config.yaml
n_layer: 8
d_model: 128
balance_loss: 0.00706
n_head: 4
head_dim: 32
init: "uniform"
beta1: 0.9
Below are experts of layer 5 (counted from 0) of a mixture-of-experts language model. Rows are named down (a neuron's output weights, with its number) and show model dimensions 0-63. Each number is 128 + 24 x the weight over its row's rms, rounded and kept within 0 to 255. Numbers have three digits each.
Before each expert's rows: a language model's description of what the expert responds to. This comes from a sample of Wikipedia text that the model never trained on.

# expert 28
What it handles: Opening parentheses before unit conversions or scores and blank spaces before numbers in table cells, as in 304.3 km² (117.5 sq mi).
down4:114088149139097126160174085117099123160145133128104142094120170169141108137150115099077122099060136165124095134130141129136137176153111150112116101088122082115099157131117151105098117124128152
down5:114089107127176122142115084120154094131100115105114167122097126121147114144141109121105149129151105096154107083110161190104113148111107125128142154117152169153139115141109134110116154146146078
down6:081115110129141088102067119133113127136140098143124134093089109124129129094155143114126141111148138148125135099167144136155156126117124097160116164147140119126179127166136151163139096131122181
down7:153134115121139139167199139119130130131138147100131154125093135123057118139141178075132156102130101151143062154128124133133105180156125133155066106154123134144125156131121118143105130143146180
down8:136103098176074115135107124162145118117086111106125137129133114096109105157138095115125129155132094155093175127135127140153070137136097191118108149117132141116109153116115130122133062112164136
down9:172150116164134090160175116135106083131125114127106132131110128120143132099133125123114134127166141156146156131109105104140131153097135150103096117107130163111116091143152164059136131149131117
down10:131103173128095098097128140098128159139139185105139136142152166145125161132173140133155114154134139133066140126104107158136150131111092097121105106087125118139148119136096162156164171121136118
down11:149124120140157156100115095134141113165133109136158161130131109119116134123125111129158113120108124151147114121135135124182133124170093097161072134109148142063191115111091146114148155139115131
down12:153130124077130139157092113134091093134107129134145120110130146148132119105148136147168157160124186145139099138134099127130153134128150090143122079104145155159100118108153144117115150121165093
down13:122123119115092148163150157119127099135139142153163132142133124114103136163151151100101124093154125129160159125147159107150111134131145112088138091180125152108109114139136076147136164142108123
down14:147103159137125120116138120136111107156146139099131071146167128095141126115131105167135147121182099096101096133147150104129125115134156124120188173122109102104150097139145123140102122117137152
down15:101125093156137101109130137172179157104129134151148164145137143172103186123151123105183146153170127147170096123148130139136146155096177121169112145121165141093120165132143132120152140062147105
down16:141157098122077141167138150098142120105113112129114141132147144134114147129138123172092136109153110144115135156127135145106108120146122150100110063162136099124115141087158108121146086119157131
down17:102130112132126107138162142139125103097087153164111173148133111085109120124140116144102162121147101117104151102143115144140115168132189134088117147100135137169157110144099111170126149136105105
down18:165090151118119101138122118185074112149179127136125106140132119120141124105130112134162159125163128113086089135155163130148085078142137150118142141147142115165148168125145153101116150161148151

# expert 49
What it handles: First piece of capitalized names and titles, often Spanish or Arabic articles or place words, such as El-stree, Al-Merrikh, Car-penter, New, The.
down0:109109098192150123105127115128132166150149168143121147104145128118125132160088166175110154147136090132093092086150151133155112135106167148151141121127124112116156124161133131127091132133143120
down1:120123143146152116168132115134113099110173109081182122097118143140141130060137122160140152161126123134113113120113087121082161155120174148142135110076100113117143121107102128121079134104145132
down2:119112132133108131124098124094109123100115121103137171144116138100141115139147141086150137118158129169154084127111126122119130093125149082132109124128156098118102121082118122102108104124156169
down3:175104111088109125130107115140163085158159137109132118134140104101111164097147159137124160128112110132159116115150101105152123110137144168097119117173096139126078158145097143126144148142139158
down4:126131145133110074087090090110126162121130163141112126170165102142125098103132101148105128135115139142142175179151146168124133107145116131081093140111130126148126124108120106141152115092098072
down5:139137132134077181088116121093111137130150155106142185087178104103109134122145126167163162133141168106154100123139130123143159132114144149140110114131133099156143095135109090099098104109136147
down6:114123098142130139136133154135142120107108098109153109122132147105131104156124140135120114158119090117158133097101126140172114139117168127110117155150102095154137106144084149135161194116123170
down7:125089115104095109147155130163112129152123141116135066129108135134156160107145128137113174076154130105099097107090146147135129150104155166105134098178097089135148120144187107122128140127138146
down8:139133154125166119099134149085159111116127119161138138156137093132145130088128099123092112139120118140069137107116170120104130116094145104118100135122146184119122142172128108116138112112163115
down9:127132119160150144140148163122102143156105142165102133123100131142108119139127146088163127127137123123166103115136158130071121104119132116147083177123125117099086112146162142152085169118110127
down10:109125077099112117145120148094162124134135156102118128147136115102158119185080109122157132129104165140154155128120125123129125136120135103120086127162102127158112091148060131108136126154146168
down11:108099131118151110132095179120148142143142144128128089130134171138133148142144134105124102136140157112146142127109137129072163139155144140110123112135160092124163132138135093096064118095096078
down12:171115173126127125135163110127100068143138148178206119100122130129176152121143133116138134140098121150117099111132136165156101119112156135164073121116133129161186125154155165127085097115104114
down13:142161160130113153097158151177140076098122101069166064155108081134092151169120107142114146124149148119131117142114122124144160141156134136121145112126106159112111139104163114120092131130109114
down14:119094166124134180146147126158073102122131161119117138114146130136167069104139123112152074124161156130110141136120180101156164162162118113170102105167127138133100142103109146153112127116178128

# expert 3
What it handles: Short vowel-led fragments inside words and prepositions like for, over, under, re-, e.g. scroll-b-ar, b-u-ilt, r-u-ins, Re-bellion.
down0:114139130092107106132123101155141164092159126119133126081085118125150170123089118151165103101147110138152168114105119116129083118132112097107129174120122162143086162133156151131107136157113145
down1:152172121097126159148144155144115153164134146128096187146099156130160139160161077122109128087110178122137147127118133129130166122127165175138114106122146111128164140134106110129114102143122139
down2:123119136103090137152171142110096131109148153104149147085143141078108104108116155162114116131112060160138131122136129105130143138123120147079171115171121179127151112107120147124177098139099142
down3:116104098134115124117161131166133137103130142113079175086133153130081177151114180109105147142147091097098154131122123157104143114094139102157156128151117120136137087123145118105147161152108119
down4:137143119159141098103175138118158145160159132124134093152126150151125084089132100100147142128120133097142118106123112146164126119136125115129142086111201111138086107121141091159096163132139109
down5:129122120100152075116168142133136126109133103139147125189118105130130116157135122135099150082166126132111125105099165136139139124142110117114139160129143152103153135102147145148110087129109143
down6:150183128121112112139150161140162130173116099151138153149122150096155109089115118112148147123142121100155135108140128164122099136102105195113145139115105124113116097126163140147132081154113166
down7:161136108133118149136116127126146147152108143131114124113149130182107098129177107144161132089149100119142174124123121114114127134132144114129098161141115152129110109135134051097132125092082158
down8:149099148116136140110156169149200113102126090105134156167140152118139095119138145104121108118118134147146121135106130114120100121160140154153148126110106168105139091208131116156127095149115116
down9:124167121117139147126123128144151178135125130147133095107174098087142146133176141106133114122155139170143127178118110081138138153113123141106138158162126119108117144154142136181133146143144150
down10:094144109115106179133174141103131160144127169121115132135144120086130124132136124139122121101159105152132117101135093144143112141133132128154112126148082153188091098159142162161181130157170145
down11:154108110143164113138110170133150111150100132154162153170144119167104097123070162113135118150159120153120128124116100135117142120096175133136148101109140133112114161120138120166120162104095100
down12:122119133136129121126124110101154098092147138106150101127164131178102129113175090090134169084189121091118131104124114113151098112105097117072142103154117139130095112158127181107161125114149079
down13:153075120126100109134096135114126117112125100119150171107126106136143153123135159142151177115139125141145126148144157090161177161143127165144101121104193174142116104126120147145099152106110121
down14:095133097092126120124144138099148124077110151092142126115143113173142075144128148134102103148118163133094126139112134145134116064136125141159126131091145123141153129110081111150097116151103130

# expert 38
What it handles: Byte pieces of Chinese, Japanese, Thai and Cyrillic text, plus closing parentheses and quotes after foreign terms.
down0:152117131113167129147135105114174139128129123107117114140119084130127142130122129127112120135125134148165147128102104094158163110091120144150107139117128079128091146081153124121096123138116102
down1:168130101106126114130120108062137128099164121056089112142131092143160183172120131133130123103131127122171157140134125126131114137113144118118091137111159121134125147114147137130100144109132091
down2:144093129110127105135116096080114129166158141152155166117123133183135150138083117100100120116142148129171149160136159172061108124109128114124143137128122166145109105116116109121107173094110150
down3:125140080134147119097171165136072127093125130134129134134084110092131142154109155121108111135151107116107078143132150128106142099149114157142144107146132135166192114092100129117120114153152139
down4:166152124151112124115120119149100112155123109104079137150128117113110132134113112095135150086078127159120123057117120135155124104169146120089147149132148105128079158124119143141112115125091147
down5:127139148152117112193083158108094130101144083111159105138119120156086073096146110124136119137111113087096107124063125080145125140120112149114090074130122111131083149115118136136112157105126134
down6:136107133103163142105140090133105154134111138107155139148135091122133086154133135101121126138111125150099161090093121116099174112154147082150126160123134127166101117106088128126098108164122126
down7:123130092150108104137109162128120076125153126107141127147133138129104100098095131151149112182114154148111085136120145132128090105124159091127128144150113177120152125138140120095131134143165184
down8:107137146130132113119130106142085132146103109100135102153108093129078132150155119133152110112139178089116120129104130138159147113139135134090141132147130184160094146178139120147079129132171109
down9:081121114095096149099160119112150129109151100104085172113125148127143141128114097127141139138114101204125176105119131140090157146111083139101127073134133155155144120124138129111116102146165115
down10:130102117176108133122070105155100121119127141144126099133137135126162076109172128132132122113157100114114098105108094178134113131085150124144126148132131114106084143128178140113105153113142127
down11:129130121164117080106116127137135134084117152123114124146123131120129144123103152140115173161118155180170139111123140177111096141130152101165140124120101111147134093115120131155094087123147104
down12:136100105150130150112097182112128152105102150093157160131095091160135118146134165087136138114112126136142091200119130129116169145167117131168071092116120120128147142103120162127141156136107141
down13:173117105113165141110088153153137100168131137097097106119107129128107130108102173123159100119144110124108127117103125072122124168106123088160138156178146151111142128145095160104144149120126101
down14:182171170098117114133128130148099114137162157185128127116096115097125161124126080124070110131156102124126121152114141128173118089118146138152091085123155111096147174148134174142123138080103098

# expert 41
What it handles: Middle pieces and stems of Latinate words before suffixes like -ation, -ed, -ing, such as advertisement, manufacturing, design.
down0:114149117091124136111139125137095165122116096138139120123100131100116150165093130142121161114112135124101136150129170142129104143133137105118138078105099137110152140090137173102098157154163177
down1:096090157099135085127150127125098136120139082119133143138127140160123136097127125132110103126149145126160163153078137093098102091143130144117104110113129115154105125101158114193130129124130145
down2:139076077170146136116114126110120160129159159140142118116098153104089106094137152177111176117162128107158118163154153126118094114146147065167097091154115145161159158159101135104132115135103114
down3:109099099098178115095090165122140105118113140132110123111087137127109102152095105112111079125114150090115122124153135145139151077095108122141185098117092139115126124115079106097104168114142116
down4:122129121126085156161175089160125114150098080148134151136146142113127131150100135104117130104132120109132123136117099114134129071165120136114147143151073073146124133133131149109133128176182110
down5:111129110106162190122124150157163177126117133177140141084093146162109125093127119138116121075162134129137166113148110119091119142100090117118124138135156187094086111124126086095131130132115169
down6:122129137129142120142152161127123116161120128125108088097121103117140123189127113153087117100123123173124100096156170082105129105102140117099148180141163151125125120117111116138168101138135126
down7:116143143092057126086114161116123135126126183137157154141102131154163107108120131149140098113147147103167084148102136170113147155146149146130118145078135120110164136169135117116146116120127136
down8:163155139117161135165137114132137089095074133155130060119116097119139119115176103092184144125153123138124140128087146118126116114126133133156136133129115131121107161097144141137154136161110162
down9:130107129123141166118096132123170115102129103145123076190127153107146128129119155150098120113128105110111103157093115121144087162123149134149139174163093137104137144111133140148138061087120081
down10:099111108181135157133051108137112181167111110131145108092123096148141159139124139148150103137139128134081147128160130108121124125084110150110097140057147144149138133093097101124163132108122142
down11:085091186108120143150136150131121134097138152138132119112158145111158143139157139114142093174151119110153164141140139143136151101148140130096159150143103160144093090103119125117119118162101138
down12:106145111122121132171120158107107122137126121145169091167128182098165107133165132120121127128094110086103140092143132147112179139121136155090095127078131161130108153121152166169114130128171146
down13:163144126134126172097138159136163075134094169153132152120152151131131141127104115123140141165152146122140118168160169126122182142137096112122147168131148140147137106129170154154142160092070111
down14:128130167101110108123118153154138115112141113121131098114098179147130079162085143109131111111134086113100177090108128129131165097140116133142144082104112146126138103122139128118166114121140087

# expert 46
What it handles: Prepositions, mostly of, then to, for, by, in, with, after nouns or participles, as in Coat of arms, member of, controlled by.
down0:131088115137108201139110138144126112131185159128176092146095130163152122111118162106140107107089115122111113123141116108160173130131171083101166115119138096106124133135111129141123133155100128
down1:120129162128131151085161083128109120108165132138132062137150117135131099106109108134101112146116158153092134121147131174166111147167136109093150113110107091140090078135104090154149080147076152
down2:109129153129119117082126122129146102122134091101098163133096120130159121139132143108130065120140128127137109145142168158147082123136119126130118107131152124089138122114153180137119161096144138
down3:158092124126101145103156136155111127148146100097113100145150145117141158123148074126136113145089160125103165139131182139150142155083132115138082171148099118101159107115191116123124136092128168
down4:136115119161168122109047133131102167135086115156130116078138140126123086138119090129167123117067136155134128129120140152155164161106138141135110163156093097153118141115123145129113125113131066
down5:126117104114157155104107140125132129147176112071161134132156126135150089086129104124126138174144152150134084148120153125111157138086088165101075119093125103152105132114143112126142128124110134
down6:102102099154137108144133136141163093083139093123140136146139154085125164135125116146137070094126114127140087131156110091132147101102090125122152130160173146146161130115171115096125112160113192
down7:104138137103153146116142103104163122161165127138138085134108139141159127068180141096168125124102131153147110124130110090117146127136168157130136144125117146118152133138137161120130092129147156
down8:131137149088157111105115134149135162161141148121128214145122123080149087160158125055143106134118102138153122113097136149123093124117155124144139124107129132132144133137110116126128099105131080
down9:119108140124114166141073134148117111141096130119154180140170150146130146104137114132157082107091176107092087113141102160122158099118136135119145145112146132121141114166133162130149105117116111
down10:117132111166136132101109104108098111148130136081161168107170109102117092127151122161121136134117143122099138086115160125129109114117136137142159096136168136096118195128148161181134148167146106
down11:142132119112135104147154121111162153118127127147116112095085123182152143137094153142137137133112088134089102126134117153145112159169163156152129146158157136116090077123164129097123159137112111
down12:138080157103128147130099159126136116125133104147161133129176153149135127120118089125162105145127111078104102123161133147144102074149121117141102157103156126086122164171134132101154164177119124
down13:127109130156168139121140134153090096157155151128113083116089108156103157131151113191106151118186145142114132127123089129107118101129126136166064140189146104127125098141147114159121113131123184
down14:093119151140119105154158111159121084135120124124122110113107116153121171153086144150152148148120159130122142150144072157143162124172142155130106140125131129112133120133134172144115085126123128

# expert 8
What it handles: Word pieces inside South Asian, Arabic and Persian names and words, such as Raj, Kh, Ak, aw, Mah.
down0:145141143109138128118188120160128142111160117124145163108142145171126134114155163125125111155149071119186101122103126095138116105152116118105159172146095090167133133097098096154157126115132171
down1:138133166122116120097108104128125105126114128099109087096101101142102133107109099125089084115144156118091156156121167126145133125112121092128111102128164081163147131097121154109123123146148153
down2:121139146139136127138125101123116142123172128170132157185129110137093149193133087164152081086135177135115139133140061132118096143128161123103122149146121072145084084082100143117124115167131097
down3:155131180134113141100112150123120147122109090112136154150114115113142153120116132128133129134134131122119143105100110148101096143099120132094135126146141133103157091106128114121121062131126143
down4:144162152143102148160163145148147127149122112118106107142152131122158151124152164144143118102095113061180068122103116116075111123145141102091129167152080144120117122109113130133121090120129138
down5:101090121093117106103119110083165144132137150155124176075123103086141139125110168150097150112156165098135169101116139127152123152145137135118144127110092114110142092114118139084146127111140164
down6:112142139152135168182117094154121101130174089086144116103145139107126094113114159147139123137133139146107142104116092078115127125101189143075128134131101146115155149132127149142135128096119128
down7:158128119124135135137117099127181171129166112104097131128154111127128146087135145109123142137147132106137164130126129113173157063078116134160132156122146143110137086152099107106123148109130074
down8:147130156167165110151158138134087101162142152138110107159145129139150129126158111103131137138124127115085122160130144117103077078170103124099092112154162143153085104083121145136116138113153126
down9:176102136130123118122135101142107116153138121161110133109129096096100174186143140129155134153185136127162131152129107122099150092151148181132147136135098144140175144125175154138154079107132109
down10:139152112132100123121106155067134141133164104135143069146141120147107118097129137155140109134144096123178148143118094103123114114097143143117122124107164140134114158106106129135134192112119150
down11:154113159093084106086114108127151127100111119142126139126129166141143130102127132134138159115119102146160129117099143116118118105118122108080149132130150143130106120152120092114132105139118128
down12:128128155108088154090156105152148118102103108102156142128107114130166126094120134102106178112155102131140169125085118124112132120109095148150118126129108169120127146143138126099133151136118145
down13:099153135141111131126044138149119144144150147128134103088174162135126141147136075138114121130122119129135171145154105159091120161128122105100142107128154122120108119117113162144178149120123082
down14:113139131120143114121149123141163163141124121171131154177130121116122129136141096126172107142175092109112108084105069094153131103111097154153116117153109093112164170109153108098110131103123127

# expert 61
What it handles: Ordinal endings after digits such as st, nd, rd, th, the pipe separators in tables, and st inside words like Drug-st-ore, Orche-st-ral.
down0:109127172119118108151135090138153125091116105143123133149141153132127153125123115106145116110148134099093108147135165106129127187056136164115141148126088138161113128139084092084150110123106121
down1:104126120096163128120125132127162138111100146127174115069098109105118093116116103153123150146128105130105103137100136126217102148130115076085139138152131148134119081153120138146123122160124117
down2:146110089141136125147103135113144118171146127101134135162153087154083125096135107127124158126117129134152074150140074144138183129090157094111093129090103131125138137112135124078137173137127140
down3:128115121145127127119137092144169130096118104127105113103151111091118134161143140115182139153136119080163133167107102112139126110118138095163133122148136151125095115145139113126116132106125110
down4:130124133142165160148082107147147141129128107151155123120173115137106171146107109149105153133108153180106094134124129162159147130165120113153129138135131124115144138111099136122105117056163159
down5:153152116126154086138173152112123105159112139147131119152120124152064118123119168136085143132122098118164119146120099127123115135138153142097100103127156119132138145156150139101123118168158160
down6:123141122166148155121152103103101170092144125125116117125136108126141152144133117128127124143125133175120110159134149149109092079131148071096130142113146100103099113190105112183125144110136110
down7:114137109168135157101111114119134104135092145153127111083128132180157083114137130148146090072136135133134144122142158121108143131146177122094117152116147114126126164119142085114108132099120152
down8:134092110134131151133177118161111066103117148115134153151162159100116128133127124123124134109151153172086153092123103104117125141160112150142104133138148123137110134089102097099113147135148138
down9:168158147104132133112108172109103109103113124123126151110159112141112148145135144082110124129118140111132148115156124186126123127153169090140168152132108135094120114127114128102158110131156096
down10:129110116084088102143109111111121148115131161125174116121145090132148145134161115124113125112140148095100127157159131143135149129115137148128112120110119116161163142145108151113124094144123141
down11:111132108147078130135181122122163143112164126148148104125176150087151120105151104164118111199126125105130119133139099128141149154167133153121144101108133137159167164110108181105192123102110106
down12:125130110124103106097140107117143100155107128120138151143164104135104161114106061123110113119133136104135121146149151113182089164094178149103071140130136139112114103137159110098110095108112150
down13:119114128148135202129133153128149126111120132155128096152148114167154125133122107125140121136115107089168092116145152094077132103127104126116163165136125114135080126173170105168128142114159084
down14:124149150109167101141145130135132081148097143169140111149107152134151124061146114094142149109146113158108101150125170111106138092091100163103099142107130125160102168072160130104166178140140071

# expert 43
What it handles: Heading and table-header words and units, such as Track listing, See also, Votes, Location, km, %, $.
down0:132158165161128138079122121134142138125132137136114094118113143139111112148089107167115107153093180121107145124094126135123148149130132104096146127159130107113106161100108071170142110100132137
down1:125128145145149076125129108118149154151139142149121150147128135141085117119163147129139151074178127170121130129101094191095126126144124136112153133155123129161095139118136095126162148126109135
down2:066131115160132114161143135157141101183188153149129111130144139108121151134134132088103174114122077130154106118159069116121130148134103138100145098123087105128115120135078110102146114097120126
down3:113152153111165106126156131141136133125149159155103098119149149125091128126090150099127126161133133104125146128136146137114112132152118101219133086143130150142137137125182139111168131169133077
down4:088125120143121087102131166122084132123111123106115189101122137182139134157108120142132104127142147127122121144144118120144149131148131147125127132130097153150160150142197154102081113117099090
down5:136146124060156101130154145165181126130133133131140104148111107182119140090086143109122149167127146119125149158127102104151109135159114139179115120134134108156145126149140079134126138123113134
down6:114130126120147122089112128119155098131123144115136182099127125115115118125169166163132117127090145098161105147132140162121112116087122075164118162095125167105128113115184105155115122119111159
down7:120131111123147136167153142127138119139104136132146191119111154111168120075111123130096123136089127131131132123120121135108136159119134104136145139122179131087064118165115115155118116153114132
down8:136125148127118109118115132142084137151118115146118110140122084125119130104154098118133131187142152152152132125096166140117129115138100107119082136086108135171167119123122107069149130113154147
down9:135106148133112093063169131148089125109111107121121091093107114126109090119106108094115148144117120091122140124182122094097118071109145150122141101147167110159085102154134119137142125116123128
down10:124135113165104132135125110171107121136115144159088086152173141105133123174106149121087127152167110122131151104101103154093123136152149108061137162144157104096121161127104081142105122142092130
down11:109122102127182136112134119128136177118092110116138170121163098108134105137147143146140108115128129137146125116137149132137116132116145133174125110089131100128089086113117120137135172126125093
down12:148123131133110116111147124065104128132123124144113180131140153111126094147100113118143141129117130105115097174101154176103141125114148155076187129135129141098141082167118131139176117097120107
down13:148113136089185130188150127082144115126099146089112105121134089152160100141120119130128131115059176063103152133161134114112096133116137157162134109111132156101150118100148142074151123115122100
down14:097141131166132178132133153126101123111138096097120122143161116072146120146155099099164072126121101137179099163108110086123125123100132148087125117117144124122140139170137109107171124157162109

# expert 2
What it handles: Articles and determiners like the, a, an, this opening a noun phrase, often after is, as, of in definitions.
down4:120152143172151082137149137143143134138097112172108103139139136117087092118137108151142153117139129116098136146101133098140131134098102153141163126081127133155137096122137153130172144130139130
down5:151100126143127113144136065150091136147153127110122109140123133088116106111101127130160125149159141141119105083125206147162131092108137091134148128153118097131099103118122151142144114102166179
down6:120142129142133097167126170157140107113166156130134145118124131143114145173158169125179128156134125159137100155114142127123119141159140085123113133099106123132133115149134115078110135139113191
down7:139131108099112123145139085110164167186177169131135130134124088109136110088116088142104113102119112137126134161149154116105088184111110145129151131149126095153146086103133117150163111120078156
down8:135114136141154148093142095100127131152148123117127091141132087092143118169122094080126109141151140139094156141129089152110136146121123098118114135088113090120135100132132122168181144102078126
down9:146119147117128115147097152131156125120162169080141128081117127124139166112131156138113074141119183130112140132093145123134107136175084149147119150140106123123091100120097144146089131147160114
down10:152153127103152107160130116127149109133161105105121131111111149166134132114136124130089165163168104139130113113087130146091115108155113171146148139132081112124111165135116102105165144145094190
down11:101079153153148142150133133121128138082105140112134144103116114128141134141136133141161124107078063133166132113145123181144155150175123147132167145135155128113139137115148123095141123102131118
down12:140135135077127097120071186155136099130138138141146171169089145144126119127132142140125131136175126179126156104128129100130139141137123098106131066099162156083165125106108156111121108171112140
down13:144150101136108138134096126134155146101126113109132159160160151105158099133100108118093117142107114090123098119159115126143103137102128119102155174135155124141162095142150130153166109107132107
down14:113122120103102118128141132101118108132116100163104098152101063131079113077131150133136131119123103096189114126129135152142160129140119157118162118139108167102106142104143140098118119131132146
down15:142172139135071107130159104130150110123120118142134127176158108084108138117143093101123148122057104128176121152141153133120125092176156104132141097132096143104116125121111134132168129143123141
down16:093146122171156142105102141142124105162089116115129177127150114127129133169118086173157121132111126119111110151140164128158088133093133155135157146112157122151105141110107132181129100126120113
down17:122143139153110139179168140144149088142134129120127127154134126124130173131153102095142092121095159125126125136164130149093124094100084102120135171147127126107139187120121148100115111125109163
down18:107122143132113142099133095124170146090174098133112132114174112126105113127131113133139097145122111103126138130126153083100132131128188121123145161081097107125140079126128119156120114134122153

# expert 40
What it handles: Spaces right before a year or number, as in in 1856, between 2013, plus pronouns he, she, He, and he inside words.
down4:175174127098135151125114126128111104141116098106126140125165132134118113140120146105178083162146133170113150106143154117112115113153119138136129139107110117136120150127149095169108113108112132
down5:098126138112121117121144094106129096168151080070113169144141103077158125151088108103136125124115145145113135125113142173113118121162124090110173125099063141125124164136118136152133154081154150
down6:163136114119113084118187154127098144151102136109145185135113112093110149144127122143162140139125096124126160103127132109109150117155117135104121093126130135108150140153173078103134128085084094
down7:136116099169119118158139101126170109128119118149129144178106143082136144116132162070158094101081105137101070120142129109089107127132096137129133124125159141075110106120127128134167121191134110
down8:133127127151159115159120079152149134170123128123106120163095158145137133133133142165111113131135135170142099120145127116094177197145183102109185131129126119111121111101138161100109164141121146
down9:118110113098096161088109118105119116121110106128117139126117128123119137126172167126085141090103098148112141088169123095119196158130091163112137120142115090159142138149131108105149132116136138
down10:111158098143131115183140102139120121097119134163119077147108130098118089104123116161115129140116113106135129137137154127120152114126117125084097128109143142152131138131115149149153136124107120
down11:142105149129118105126146109119151151117133157138138137155141171167078144123120127111126105130140144116121123128122080152122123154125103153178112123118157115081129131143079166134138160091090130
down12:133129099099119155107139077096113111107100141164130117191130126164143118129127164139152117120120114161118116122128137087127148137111092112144147087104141141172083120106100142107122133131100108
down13:126101108088119119150102128146093131187129103085148174145199057117140129134098150122161173135123151146119099147124103149125165082133131141118152093118124132145098100124171139182135158117147111
down14:122088129139142114155129058137161118123152136158151135139126136110124135126109110125130139112124145108111076135165124128132112131136142152118114132076133131092094091137108144127176158137151126
down15:153140122142147124120138159151082094091159153131149102159085134147123124091146160147119137127151102190103144081141112118133135133143149133164123140125086131099090093107122117108134138106132116
down16:139120113113139111149146130068124064113138176146138054110132125140080148125133094114129131144187124147119142142167131141112144145107127145125101133117095143097126139085151099163126159096131108
down17:135088137124119105144160124159094131149146173117090096119154082162135129137090136166182137125160152147138101117090140130116141110126118159089117100116125138163128087101125103161117117156157122
down18:126162079136146148116158119164132101156132114158127127130132070124129138133134116135119134134100128133153101114126138147111085099141096120094150141177148132129161137112159111160155178114145127

# expert 31
What it handles: Month names in dates, capital or lowercase A at word or heading start, and table cells, such as April, 4 September, Bernice A., No.
down0:115133114141120171135162079147118158108149121122154119122100110181110161155120139143162112123154115100107127082093127135077125111134154102128059077130112122134150142106093110145132090179114126
down1:145191166114128148117144142131072120134109153149147159118158118152119161159108146120154121120132143157197134145156137136124134151098141112168143148141129128151137169079124135137165147124169106
down2:122114122123123080141150114072132097131163146169125095125111118116146090128114090152169129086076107114123097147105151081143135117147136121110154125146124130089169129157118116155134128146142114
down3:126130102155118111098147161093131112128093116134114146087137144130098130149128093145075112107137111132124081105125128145112106136115164155102108101159146157116175105084125120112082164097120114
down4:118134099142143110111133124135116149138108098089138119122156118182117134128095189133160149129114167140103095113151090164131135121134120102138147096134151086150129117116141097136126094094178142
down5:120171125111109097125134153150171132141115082091116159130145085128122120136120144133183139123118141151157101159125145149119115136119163072145150143129084094123127117083139132135120105170114154
down6:123129115095137169103094143135156122098151140127166099118124107103135161141131163146126149124098130151143119151140151161144118137136105135141111112144126134129114152112120111136106137177114138
down7:151136176144143117118127105088104107123125103140167119132142147153126110140088129129130138144122142113139136156097149085125146105149135104124117133141112089105107161151120091125087165086108137
down8:100139111087128122132163127162120130151129109178130128172130116134167107137103157109104134159109102156177162154133148112163116115159135103117142112093158089139114125121113132127050109114130092
down9:121113131143124136099166113127142105144157137139115124141125153147153129072144119166164117153079171147123151097124156128159127126194127134143122127152115161178120158137158125147100174146101134
down10:153104098074142129147118130105167152135186088125110148120115125166121146162125097148115142127161154106141123142108163184130096144153133136115093113106128111149140139098137138103133114098163114
down11:116119169102079144166114113146134183092143101055123128091100179167156139132099123114161144155088138144148154143143107127114091149129115111081138123109122088134152127112120147154137140098125148
down12:181176156124133087165146146112129129086124131127144132113131097126128134138120122117119181153102087102125124156124130140099102147116126143115134148089108089100106117149096133165119147125135096
down13:150170131128109148122127125139110162102140123145126112155071101190134129117148079100109105111174112138125102127116143121132139082144123133165088154103094135171159142148125156163157096115143100
down14:105172143118074087137137098083116139140159123122103131129121119147129105122136171181128159155151137120119094133107130119107109126132138106164154141133133116125111082083121122121160107126102135